{
  "n_layer": 11,
  "qk_norm": false,
  "optimizer": "muon_variant"
}
Below are experts of layer 6 (counted from 0) of a mixture-of-experts language model. Rows are named router (the router's row for the expert), gate (a neuron's input weights, with its number), up (a neuron's input weights, with its number) and show model dimensions 0-191. Each number is 200 + 20 x the weight over its row's rms, rounded and kept within 0 to 999.
Before each expert's rows: a language model's description of what the expert responds to. This comes from a sample of Wikipedia text that the model never trained on.

# expert 58
What it handles: First pieces of split words or numbers after the, such as t, D, Bur, Mao, or the leading 2 of 2019.
router,217,215,170,230,176,201,181,223,223,214,187,190,179,196,234,190,214,205,207,207,137,184,178,184,175,194,189,209,207,200,215,206,202,190,190,219,205,206,225,190,231,193,192,202,175,195,217,208,217,215,195,162,181,172,197,203,208,216,198,234,213,210,194,224,198,214,169,206,210,180,174,201,182,200,151,180,160,202,160,204,208,243,180,165,202,187,214,210,189,217,205,214,187,236,200,190,201,186,206,190,150,211,196,188,245,166,208,230,186,187,215,223,225,173,182,200,198,242,200,177,210,207,169,211,180,208,200,191,199,186,195,175,216,178,185,202,194,178,209,180,218,164,231,202,192,212,163,213,236,180,197,204,182,192,204,188,179,193,234,194,202,194,193,168,202,192,188,214,192,219,220,163,215,148,212,197,194,220,201,216,205,200,170,196,195,202,213,239,196,206,134,211
gate0,179,211,175,192,210,159,206,209,204,209,179,237,193,181,194,201,194,149,167,190,216,213,179,217,184,203,205,161,221,171,205,206,218,222,189,235,196,193,189,194,225,218,199,219,225,218,178,182,222,239,220,187,183,191,176,199,187,213,184,254,201,185,202,208,214,195,190,220,226,142,176,201,236,219,213,220,197,215,199,175,206,179,190,189,195,190,195,200,191,169,190,199,210,229,202,202,212,222,216,231,214,184,194,212,205,206,149,190,197,195,210,175,247,199,197,220,215,210,195,177,217,214,204,202,187,198,160,177,198,158,139,211,202,226,223,183,193,212,174,169,201,210,197,174,215,208,220,188,166,155,226,187,214,181,183,180,245,182,199,190,209,197,202,187,165,214,199,207,171,216,225,191,207,210,190,223,188,172,208,214,166,194,185,190,185,179,197,198,212,187,204,220
up0,201,199,211,204,210,193,187,181,227,210,202,220,203,177,217,177,223,207,164,178,175,208,216,157,187,217,208,179,205,207,209,208,247,204,202,195,206,140,205,194,200,208,197,222,193,178,169,195,175,190,164,214,195,214,148,206,185,220,197,227,165,194,214,210,207,231,187,203,222,208,185,183,214,198,223,197,204,209,187,217,186,191,217,209,205,167,199,211,188,211,196,175,204,177,231,254,217,212,216,211,203,190,195,214,234,184,238,194,211,181,183,179,204,217,214,197,195,220,186,225,177,176,229,181,169,207,220,222,184,195,164,186,181,219,187,162,231,208,193,172,192,173,177,189,228,187,204,176,201,211,182,191,202,224,151,208,180,207,170,230,224,193,214,196,191,208,202,219,177,221,215,237,205,200,212,176,205,176,142,210,177,179,207,225,194,222,205,165,212,220,235,189
gate1,194,195,216,185,187,185,157,221,192,185,198,193,210,221,205,172,220,206,201,192,203,206,219,198,202,183,221,179,187,183,207,238,174,240,190,197,212,200,183,221,205,201,216,204,188,229,207,207,187,211,184,207,186,182,218,182,221,177,230,203,228,214,179,171,173,188,208,172,179,192,190,228,218,216,223,196,163,200,165,209,218,173,195,193,194,199,195,197,184,234,223,207,197,188,177,166,184,168,155,208,185,182,222,196,208,188,190,256,202,179,205,237,189,153,188,211,229,200,182,189,219,200,184,190,206,204,212,146,209,199,231,138,209,196,175,184,200,168,194,208,207,204,181,216,165,211,171,210,184,212,159,199,178,202,222,178,212,212,170,208,193,224,209,196,230,199,192,210,232,190,231,163,192,179,191,217,183,228,169,248,209,209,178,202,209,234,189,184,209,190,201,177
up1,213,181,202,211,226,196,196,207,223,181,188,201,219,202,226,194,199,193,204,201,182,194,206,201,209,214,170,174,191,203,204,209,231,195,192,208,212,183,218,240,221,194,216,183,212,209,196,200,199,213,237,201,211,159,218,241,208,233,232,163,233,208,171,208,226,212,216,172,239,199,210,203,207,218,188,194,225,198,165,190,187,189,196,225,198,171,190,201,210,231,224,221,207,181,208,219,190,165,202,205,223,194,212,197,213,184,212,214,175,159,186,216,216,225,195,190,208,181,188,193,187,244,177,214,234,201,220,196,178,182,220,200,173,234,167,196,195,181,207,236,177,230,209,175,191,217,213,202,214,219,187,191,176,210,217,200,218,249,212,210,224,257,184,171,198,234,204,224,203,208,246,222,197,188,188,227,151,195,227,215,205,189,193,231,218,171,201,177,202,251,193,196
gate2,187,202,170,179,208,182,182,213,226,184,207,196,191,209,219,202,201,178,211,231,205,218,220,210,197,198,211,167,202,215,171,172,228,201,187,175,193,193,215,214,196,186,182,197,232,181,217,222,246,190,197,183,200,202,202,202,204,204,211,213,202,209,156,237,220,217,206,204,172,200,163,198,171,170,176,173,160,201,193,196,235,212,186,175,184,192,214,215,249,245,204,202,196,199,188,237,169,214,223,182,156,218,219,211,197,190,214,242,160,177,201,180,220,195,239,205,214,233,177,195,211,209,200,196,189,226,159,208,227,219,218,207,217,179,210,210,179,183,179,179,244,195,180,210,202,144,210,217,197,202,217,189,188,204,183,186,181,182,192,211,199,196,233,201,183,215,189,202,182,166,214,185,187,223,194,223,203,181,206,194,208,218,231,184,205,243,225,198,210,216,178,238
up2,206,159,191,191,190,209,192,177,216,228,206,193,186,194,164,196,202,197,212,188,203,184,178,221,185,215,198,205,178,134,200,207,177,201,205,225,199,230,204,196,204,221,217,184,234,228,161,176,189,181,198,251,187,220,212,217,193,163,233,218,189,193,210,222,205,210,195,226,232,184,184,175,209,222,191,189,225,205,171,223,208,204,182,194,215,198,175,178,231,215,173,211,248,192,212,164,221,221,207,167,229,220,187,179,217,163,196,223,222,183,207,171,193,230,172,223,200,206,185,168,193,216,214,221,238,143,201,194,176,174,181,202,214,177,214,187,184,204,174,185,195,218,204,231,199,240,211,196,214,193,217,203,216,225,178,212,199,192,183,205,200,180,194,158,209,188,193,167,196,211,200,207,218,197,205,212,218,183,190,176,194,195,203,199,202,212,180,217,239,223,235,180
gate3,197,191,192,199,204,201,227,191,231,202,179,189,232,211,174,173,191,187,199,181,174,213,185,191,195,211,219,191,200,180,190,249,219,224,220,230,190,226,216,166,206,208,237,231,186,239,206,244,184,204,175,182,202,148,228,184,227,194,199,178,208,199,220,219,186,168,171,193,210,187,175,225,185,185,184,215,217,229,211,225,244,201,195,226,187,194,246,160,152,186,211,177,199,199,196,217,185,202,201,178,197,201,206,228,213,215,171,210,255,207,209,192,233,182,182,208,203,207,170,188,224,192,222,213,174,234,167,180,212,216,174,229,186,199,192,212,186,184,227,203,210,194,250,229,202,234,231,187,217,215,203,206,208,212,206,210,177,188,238,206,227,173,198,194,212,184,204,224,192,192,211,208,202,193,219,202,214,202,203,203,210,203,188,214,181,211,179,216,218,164,201,205
up3,200,170,190,226,157,194,187,247,187,200,220,230,200,215,202,196,192,224,181,220,204,221,156,195,191,198,196,202,169,187,214,166,211,194,198,211,169,195,208,225,223,211,186,187,224,203,173,197,206,202,215,185,201,217,205,196,198,225,196,185,160,187,203,209,198,206,232,174,206,232,184,198,221,234,204,213,172,230,181,195,171,205,148,224,165,235,207,207,214,182,204,185,219,227,188,172,200,197,220,193,173,190,230,192,204,171,251,243,191,216,207,172,194,173,203,178,192,193,195,196,200,196,206,210,176,206,240,192,218,195,183,212,229,212,174,164,207,207,237,210,169,180,215,217,225,204,231,181,248,211,206,191,166,192,190,194,183,171,220,194,193,211,190,189,208,200,201,233,214,191,188,199,199,192,237,211,230,196,160,183,218,206,200,204,226,214,211,203,224,149,186,186
gate4,215,209,187,225,234,190,177,202,187,193,190,173,225,193,222,211,217,205,221,218,195,226,216,196,217,175,218,175,228,216,155,181,207,207,170,232,189,208,199,205,188,190,229,209,197,184,191,217,207,213,198,156,195,204,210,219,208,213,213,204,175,213,220,212,233,183,208,201,200,183,228,222,225,198,179,196,205,191,178,194,214,209,220,196,195,184,213,227,193,179,229,213,202,203,222,179,169,154,198,218,197,163,178,218,258,209,212,226,164,213,203,196,194,183,212,203,207,212,175,200,219,195,172,224,226,187,184,201,173,182,191,231,257,199,229,177,208,215,256,196,206,195,202,172,216,202,195,221,191,188,201,196,212,182,180,219,183,179,199,215,190,168,205,197,246,189,193,207,182,163,210,195,219,202,171,204,180,228,220,186,199,242,223,210,202,179,227,215,248,196,153,224
up4,179,237,195,238,195,212,234,179,190,191,169,201,220,199,181,226,169,215,191,203,217,207,208,195,189,217,249,212,231,181,189,201,226,166,209,209,237,184,182,175,194,205,175,186,212,178,190,215,213,211,196,205,173,179,202,177,246,204,190,203,174,189,195,200,206,226,198,213,211,205,203,194,227,192,170,176,183,188,209,230,231,222,231,224,214,200,179,187,207,209,213,209,209,187,198,180,187,211,209,190,182,244,209,190,190,220,183,181,220,212,201,206,176,195,211,179,239,209,210,197,188,161,184,206,218,220,228,200,203,183,190,214,213,212,206,193,245,254,215,238,219,191,204,171,206,181,156,236,226,207,186,203,186,191,215,180,152,222,208,247,201,221,242,220,204,211,170,215,198,173,192,197,198,199,238,231,184,199,210,208,228,216,202,176,223,192,202,167,214,173,217,203

# expert 50
What it handles: Individual digits within multi-digit numbers such as scores, years, ISBNs and measurements, plus spelled numbers like six, twelve, nine.
router,248,223,168,231,161,215,215,195,202,212,215,209,205,205,231,213,215,169,181,202,202,191,208,219,182,192,174,194,262,185,215,190,228,183,194,184,192,216,216,202,238,172,199,182,206,208,197,209,212,205,202,156,205,199,167,232,202,202,232,215,208,197,196,210,187,212,192,178,191,179,183,206,211,197,185,199,209,236,171,206,207,240,212,166,204,187,224,194,162,211,210,229,218,211,202,189,174,202,199,213,198,195,189,185,223,188,210,236,177,203,184,195,219,209,176,215,154,225,207,203,222,176,214,210,171,194,195,223,188,234,210,175,242,206,209,175,208,186,166,173,203,206,197,236,181,213,200,214,257,205,182,189,194,210,210,210,201,182,181,221,182,226,193,171,210,200,152,178,218,193,198,181,212,194,199,182,202,195,209,231,156,175,207,158,196,199,205,213,202,207,155,172
gate1,183,187,211,160,189,203,179,204,224,174,186,192,202,196,159,144,254,211,223,199,204,195,187,204,172,164,205,156,190,208,215,211,221,221,164,219,224,226,205,206,194,225,204,208,214,219,208,186,187,203,163,199,187,225,206,187,206,208,226,198,228,223,208,178,202,183,163,183,222,220,185,217,198,201,208,179,200,232,190,172,206,173,219,189,210,188,205,190,218,229,195,192,180,166,214,182,182,233,173,204,217,202,192,186,187,206,231,256,180,173,184,221,215,194,174,217,202,170,204,187,208,200,193,215,193,184,195,205,234,178,211,183,175,217,167,155,242,181,159,193,208,193,212,192,196,223,186,192,205,215,185,207,213,253,216,190,193,198,179,207,202,191,184,197,198,182,214,198,237,177,189,186,199,199,170,234,221,218,186,226,207,221,179,179,199,201,198,181,184,188,218,164
up1,210,205,193,176,165,174,205,191,233,199,205,214,172,193,242,207,227,176,192,176,212,174,194,169,195,182,194,150,180,186,186,215,218,194,212,222,173,201,209,187,220,196,202,210,198,213,177,215,174,217,197,200,211,176,207,192,216,267,237,196,215,222,197,197,242,191,196,168,234,228,191,202,220,230,201,186,201,210,189,194,222,156,212,202,160,212,207,192,199,212,224,177,177,214,210,229,214,192,197,215,238,205,209,194,214,157,217,204,134,198,175,217,199,199,209,215,202,199,223,212,217,162,205,203,230,215,192,187,199,203,208,199,193,211,182,164,194,224,187,228,184,209,217,180,216,196,208,202,209,233,204,184,176,211,258,199,188,203,164,215,237,198,217,185,207,192,188,221,181,225,209,209,172,177,181,239,211,192,209,222,215,202,215,208,219,195,204,209,200,220,188,163
gate2,199,219,177,204,189,199,183,189,222,186,201,171,190,157,207,233,196,192,200,186,198,217,229,203,174,215,169,192,199,217,226,187,195,207,214,178,217,217,225,216,236,188,188,210,181,198,226,204,219,203,219,219,201,264,221,163,203,187,232,193,235,179,194,227,217,202,212,140,174,184,186,207,227,175,174,206,195,192,199,150,196,222,192,251,212,209,216,230,225,187,226,178,223,209,192,233,185,179,219,193,201,235,200,208,214,173,230,218,179,176,212,178,209,191,195,214,167,227,209,222,239,209,194,181,196,196,196,197,183,193,203,191,181,186,200,181,175,177,185,164,192,231,222,208,211,186,193,211,215,218,186,168,196,220,215,202,180,190,167,193,196,230,217,205,176,190,202,200,186,187,201,220,198,233,196,196,212,160,213,203,192,200,226,193,234,215,248,203,193,199,203,232
up2,227,212,179,174,205,196,177,164,228,230,198,187,185,184,199,214,216,209,213,176,208,188,206,205,235,226,217,203,231,199,202,195,190,219,192,196,223,180,187,177,202,223,203,186,236,211,221,199,184,211,218,230,250,223,192,199,212,174,217,207,207,215,252,192,213,215,209,195,222,201,162,218,222,203,185,192,216,203,241,203,200,180,232,219,188,192,210,193,187,203,194,192,205,218,179,201,156,171,180,198,213,229,216,195,215,196,208,170,169,170,179,170,158,226,155,187,204,182,174,232,167,204,203,224,228,203,189,227,213,193,213,180,222,184,194,224,179,217,166,202,171,229,222,177,224,188,210,191,170,181,196,179,194,217,179,197,202,203,176,216,209,218,211,224,227,199,188,191,189,233,185,231,187,216,195,184,172,162,223,205,211,228,200,216,186,223,181,249,208,228,205,198
gate3,191,226,209,207,211,208,186,179,236,247,208,197,192,219,189,169,223,181,206,173,234,154,183,207,225,206,246,218,213,182,203,219,200,203,209,221,198,211,256,216,219,178,223,237,218,220,179,229,206,228,191,170,239,194,211,220,228,150,190,184,205,203,224,204,185,162,204,205,156,191,194,184,194,184,191,208,189,185,180,212,190,217,200,216,219,181,220,165,196,205,199,205,215,193,188,177,188,233,187,185,224,197,188,191,202,212,211,203,207,195,197,182,227,209,223,195,208,166,146,167,196,220,203,182,200,186,200,208,185,198,195,206,148,209,194,165,190,204,188,194,203,212,228,202,213,214,257,184,204,204,215,194,192,212,197,247,210,225,224,187,223,208,217,207,213,171,186,211,181,185,215,238,238,221,194,217,211,196,235,200,183,222,186,210,196,213,202,191,207,192,193,227
up3,217,183,231,229,207,228,221,223,186,191,241,234,202,228,196,206,181,172,200,221,216,210,187,205,181,203,231,170,196,194,196,186,202,158,187,186,185,192,216,230,200,208,231,224,203,186,190,207,185,197,205,176,196,175,210,201,200,219,180,214,214,197,217,221,200,186,223,207,211,208,190,237,188,233,219,205,197,195,207,167,185,196,158,184,197,192,196,183,233,202,209,179,167,213,233,174,217,203,205,199,196,203,222,214,166,166,171,229,182,217,197,181,211,217,202,221,225,183,221,205,223,179,180,201,199,200,200,191,222,182,219,187,218,171,186,181,199,225,239,225,167,227,223,195,215,182,203,203,208,212,188,176,186,175,195,218,194,221,159,182,191,194,234,162,220,190,215,203,174,207,255,225,216,204,247,176,231,183,155,190,206,179,224,197,174,221,218,225,195,163,226,213
gate4,180,188,171,239,240,129,166,229,184,221,193,202,204,207,228,206,210,188,237,202,179,207,208,207,181,208,181,204,218,203,204,187,193,203,201,204,194,214,201,223,165,195,247,177,191,200,192,207,224,203,188,207,182,241,221,220,159,185,205,202,210,184,217,233,215,203,181,194,191,174,165,213,194,196,204,187,196,228,192,194,221,209,205,178,227,171,193,194,233,216,216,216,255,177,188,169,212,174,226,210,179,145,193,208,229,225,184,187,188,217,187,167,192,201,190,187,171,213,203,191,221,215,217,195,186,195,211,201,202,170,191,167,244,181,188,184,200,184,207,226,187,209,223,200,196,206,210,204,202,222,186,222,201,188,152,198,203,193,153,208,182,170,168,184,182,225,193,221,203,215,185,215,202,218,170,191,164,202,193,175,223,215,214,203,197,184,222,225,205,189,205,211
up4,183,166,228,227,199,195,198,215,181,202,174,198,195,187,175,213,158,210,183,232,188,194,186,182,174,224,232,190,190,207,201,161,193,181,199,204,185,219,184,206,202,192,187,170,207,214,203,186,168,196,248,191,173,164,205,192,222,193,215,187,201,202,192,156,194,223,224,236,217,215,198,241,206,180,178,199,225,205,186,203,235,225,232,201,207,230,192,213,208,213,172,197,193,202,176,161,176,202,235,179,191,223,201,199,179,252,191,199,180,208,212,202,180,231,219,208,184,187,186,195,194,219,173,215,205,179,216,203,199,228,184,227,197,231,194,210,214,205,183,208,217,225,218,162,216,170,195,177,226,256,220,222,204,187,204,239,191,196,201,186,232,194,187,212,204,204,187,234,207,168,218,198,219,208,216,177,196,182,176,229,166,237,203,181,209,188,208,206,210,189,242,222
gate5,169,236,199,178,222,251,189,186,204,204,193,176,217,190,229,227,191,206,170,203,189,230,246,177,204,200,207,205,209,192,188,201,193,201,204,190,186,209,218,198,232,166,205,205,191,190,183,218,183,192,212,202,226,188,199,212,197,217,226,227,182,196,208,190,203,207,168,212,168,218,196,209,186,225,178,178,191,163,193,162,208,198,158,243,190,202,228,203,159,196,192,223,227,213,220,224,198,215,197,226,213,196,206,233,214,184,217,217,175,171,213,192,217,158,198,194,187,213,217,223,216,151,186,187,159,186,209,238,200,207,240,158,216,211,213,230,210,181,218,202,213,213,204,207,171,200,171,195,208,228,192,218,217,201,220,233,169,158,184,223,210,197,199,184,225,203,174,221,215,232,197,176,189,179,179,189,177,207,204,227,199,172,212,193,227,196,180,224,173,217,212,206
up5,205,209,195,165,199,197,201,215,210,184,203,225,193,213,204,201,167,163,186,196,197,162,200,217,177,181,225,193,199,202,170,207,199,196,160,189,212,206,176,197,210,214,205,207,205,196,209,203,209,172,201,239,168,193,217,208,155,212,202,189,200,192,185,170,225,218,177,210,142,183,251,215,198,225,227,178,168,175,185,165,191,208,191,224,180,179,212,201,187,188,203,220,190,207,215,201,182,215,205,176,206,190,176,160,233,199,196,233,203,208,197,193,215,164,209,193,224,174,199,214,217,223,225,211,204,218,236,237,203,176,224,169,217,217,209,197,219,184,239,198,173,215,194,179,234,191,162,155,199,155,222,188,189,181,182,219,215,193,235,228,219,197,207,245,152,203,188,199,186,185,230,201,200,189,187,176,214,183,201,195,187,220,212,218,212,173,211,198,209,192,194,215

# expert 38
What it handles: Single capital letters or short word-starts right after an opening parenthesis, quote or line break, such as (R), (Saudi, (M.
router,221,210,183,217,188,225,193,167,200,219,183,193,201,202,218,203,214,221,205,222,153,175,195,206,179,221,196,222,202,185,212,205,196,202,191,209,180,231,196,178,227,209,188,168,201,189,227,201,198,226,215,184,188,203,182,241,183,242,235,214,193,213,192,221,172,206,206,168,232,184,203,230,178,184,192,199,225,202,157,220,220,212,200,148,184,198,218,230,194,223,199,205,191,234,227,201,190,194,218,215,183,220,201,183,213,213,196,205,152,184,191,207,185,228,176,203,191,202,220,204,218,166,189,183,183,169,195,214,228,209,196,151,232,206,208,197,195,207,156,190,231,228,192,183,201,208,184,233,238,203,194,213,208,165,239,171,155,181,187,215,177,183,221,185,221,207,167,173,187,192,212,184,191,159,186,186,209,202,194,205,185,151,199,191,218,219,225,213,199,199,190,208
gate0,203,169,175,199,217,151,192,201,207,212,190,234,169,190,195,174,192,182,176,158,216,216,203,213,168,211,190,177,193,235,193,207,210,200,205,200,200,185,204,192,215,226,205,204,200,239,171,162,183,215,183,245,185,214,192,181,262,222,199,217,186,179,233,209,199,183,210,204,216,187,186,207,213,216,212,194,199,186,230,202,198,196,220,198,192,171,168,199,223,193,222,221,230,253,174,221,201,220,182,209,225,191,207,219,218,190,192,169,215,221,204,195,206,197,184,187,212,204,222,224,215,210,191,203,193,204,196,188,183,184,207,188,207,232,223,166,189,228,161,203,215,218,155,175,196,161,219,178,185,163,215,200,211,213,177,182,224,143,215,185,202,190,228,195,180,201,183,215,153,203,214,190,181,190,183,204,204,157,232,221,188,176,188,197,196,204,220,195,222,209,216,221
up0,165,159,212,207,201,208,188,227,220,207,214,214,208,206,218,177,250,207,227,181,186,224,207,186,186,190,210,211,197,194,230,204,261,190,198,184,181,162,244,183,195,179,169,187,200,205,178,196,223,242,197,189,232,210,198,198,201,217,201,228,183,220,210,206,204,205,183,191,250,181,194,202,194,229,227,185,214,241,214,210,224,205,226,191,204,189,198,228,212,190,192,186,204,200,215,198,209,186,194,211,172,212,225,204,185,169,210,222,210,217,224,150,185,191,205,197,217,207,199,228,170,180,195,217,199,203,204,201,181,214,170,185,208,220,178,165,218,219,192,198,174,221,195,167,204,171,209,176,204,174,181,209,194,205,177,208,176,202,204,236,199,175,181,224,180,269,189,203,175,182,201,214,188,211,217,194,196,177,180,210,155,173,196,219,194,192,250,219,204,209,222,200
gate1,219,206,232,156,183,205,177,210,239,183,226,187,219,209,223,185,222,198,189,227,188,157,215,170,196,232,223,197,199,177,240,187,195,212,190,237,201,195,225,209,200,206,170,206,202,223,220,158,219,218,208,219,210,183,211,192,191,224,194,189,225,187,215,195,163,193,202,161,221,200,187,214,228,172,186,191,152,208,184,216,193,186,207,200,209,224,216,178,203,196,224,181,187,180,180,175,173,186,154,243,209,192,192,220,208,221,211,221,176,207,200,208,174,187,174,211,199,209,211,162,215,192,205,223,211,206,248,179,195,200,221,165,165,214,212,185,234,174,187,195,217,175,208,167,190,209,180,192,201,192,188,191,196,184,208,198,191,223,155,200,189,181,188,227,217,194,202,221,219,196,227,214,180,219,185,224,179,208,221,236,212,186,199,198,211,216,203,170,220,210,252,189
up1,191,203,184,201,186,196,179,213,195,209,176,189,190,209,213,191,192,169,199,194,195,197,199,205,196,200,198,179,182,178,207,199,239,207,180,183,191,170,230,194,251,208,204,209,204,214,205,180,192,206,236,214,187,193,218,240,196,220,251,186,217,228,179,194,266,241,200,185,233,224,204,173,225,223,208,201,224,186,171,242,190,197,212,203,176,198,195,200,205,204,198,232,212,164,182,202,195,182,216,217,252,194,210,194,226,192,209,164,186,196,162,204,222,181,211,224,222,184,219,203,198,210,208,200,224,179,199,166,160,197,187,197,197,224,170,186,184,156,223,229,175,201,245,207,198,196,171,167,219,227,181,200,191,185,213,178,194,229,189,216,208,202,211,172,199,229,203,203,192,199,215,209,197,174,183,221,155,222,217,226,217,186,185,194,250,205,194,176,197,196,204,198
gate2,230,194,183,195,171,165,183,216,211,202,176,206,190,262,188,212,193,221,207,196,202,203,210,203,213,200,194,209,158,226,190,186,186,215,203,214,216,212,216,208,233,197,156,191,182,202,222,211,238,203,192,202,212,243,192,184,189,207,214,207,220,205,180,217,262,198,210,202,166,221,190,201,198,181,226,178,225,175,211,209,213,189,180,156,233,192,222,191,205,216,221,245,191,187,216,183,186,205,178,189,169,203,204,211,198,189,182,218,162,207,190,178,187,212,185,236,212,219,207,204,221,193,196,225,234,197,206,211,182,206,213,207,223,145,219,188,204,192,205,172,225,222,190,164,194,183,210,219,214,224,191,191,157,191,199,215,180,210,194,187,204,164,194,192,170,225,172,193,183,174,205,235,200,163,175,194,215,182,193,190,172,240,207,196,233,193,194,190,179,203,170,233
up2,181,162,209,192,197,225,191,187,207,225,214,175,199,197,192,166,202,223,196,200,155,211,218,201,202,184,167,172,211,198,176,187,206,188,193,198,223,210,231,200,177,196,181,189,223,238,205,183,201,179,203,193,182,199,196,203,176,199,224,187,226,201,231,164,186,226,238,209,198,202,193,200,231,209,187,207,209,216,196,206,224,214,172,187,197,179,213,196,201,188,171,233,196,211,186,196,189,196,180,190,204,197,188,172,205,192,194,206,220,190,167,181,191,236,245,221,225,175,181,200,221,188,235,196,259,175,192,187,177,206,198,163,207,213,196,181,145,237,191,219,181,190,169,168,231,173,202,181,177,205,198,210,251,209,161,186,188,177,175,214,207,198,196,198,230,219,174,169,186,236,196,200,219,182,202,174,197,181,238,209,193,213,174,221,166,196,201,214,210,236,227,209
gate3,216,170,186,230,204,211,189,219,214,178,187,212,213,235,216,181,187,218,211,178,211,205,201,210,231,229,219,213,176,168,217,247,172,208,215,233,192,219,226,197,185,200,225,236,254,233,227,183,169,229,197,195,200,204,223,153,220,196,201,201,203,174,199,199,173,162,187,191,187,207,206,208,195,227,188,202,190,194,202,186,200,228,232,203,209,189,167,182,178,201,186,199,205,214,173,196,184,231,195,193,237,195,233,210,189,231,211,196,211,236,211,192,254,192,222,225,207,217,141,207,191,225,232,208,177,204,195,168,197,187,224,197,172,201,172,203,204,206,213,187,211,192,209,224,223,208,239,202,218,200,189,179,209,215,211,199,221,183,210,171,182,187,247,199,184,179,188,187,191,176,192,201,185,203,201,199,166,166,201,208,214,165,178,206,182,207,184,222,193,176,177,191
up3,207,181,225,191,184,206,197,259,224,201,205,205,185,225,212,214,189,231,179,191,243,263,163,172,199,239,186,180,173,199,201,188,193,214,208,163,179,192,215,194,186,178,186,182,190,208,190,210,186,202,214,185,195,209,185,203,223,205,181,194,172,214,214,208,176,184,226,223,224,224,211,179,182,237,182,234,204,217,186,163,180,232,184,209,201,201,192,187,249,197,190,215,199,226,181,185,216,217,220,223,206,218,215,180,156,210,180,222,174,212,201,160,210,200,191,235,159,210,186,217,210,210,199,204,175,163,221,173,158,160,202,195,210,188,190,223,201,219,216,217,228,195,192,197,201,182,224,210,207,212,216,174,184,212,190,194,191,228,171,200,198,221,199,167,191,195,229,194,208,180,214,203,234,215,205,187,224,185,168,189,232,200,192,188,201,225,199,199,228,182,183,182
gate4,206,226,217,202,203,179,162,209,194,219,222,180,199,219,224,195,205,141,240,209,202,210,206,210,176,192,185,195,242,213,187,193,208,215,189,219,190,222,178,235,196,184,247,198,197,180,225,226,216,219,210,196,195,218,234,205,205,230,227,198,190,156,221,248,201,181,189,190,198,175,191,219,192,226,199,221,224,191,199,173,199,185,201,183,199,200,139,186,214,213,201,191,203,223,199,170,190,186,202,152,214,150,204,213,226,208,194,186,200,200,194,237,198,200,210,198,192,226,230,187,208,223,206,216,186,191,203,261,181,170,201,190,186,197,207,184,194,203,221,179,224,208,191,180,209,200,170,247,214,231,202,211,198,179,202,195,213,181,169,213,197,157,218,196,218,167,228,178,185,211,200,184,205,172,188,179,191,188,214,173,215,188,201,169,204,187,205,196,207,232,192,229
up4,220,198,199,213,183,175,174,197,183,216,191,195,204,211,163,183,144,192,216,208,197,215,189,203,198,250,219,202,168,162,190,207,211,201,194,227,189,201,184,195,213,180,168,206,187,199,176,183,198,202,220,197,162,187,175,184,237,189,204,214,210,221,163,201,173,215,210,198,181,228,244,232,201,208,201,193,205,190,149,234,194,223,229,191,237,194,221,156,241,211,193,192,191,212,217,194,229,176,231,184,174,195,210,201,163,191,172,166,217,222,217,199,198,192,192,202,181,235,221,193,229,222,177,203,218,190,207,172,204,209,170,200,186,212,216,222,173,228,213,194,204,210,227,191,194,197,170,186,223,202,180,219,195,189,205,172,161,230,233,202,232,217,235,200,198,201,201,198,209,212,200,194,203,218,202,228,192,228,161,192,178,204,191,145,172,207,201,204,202,205,206,200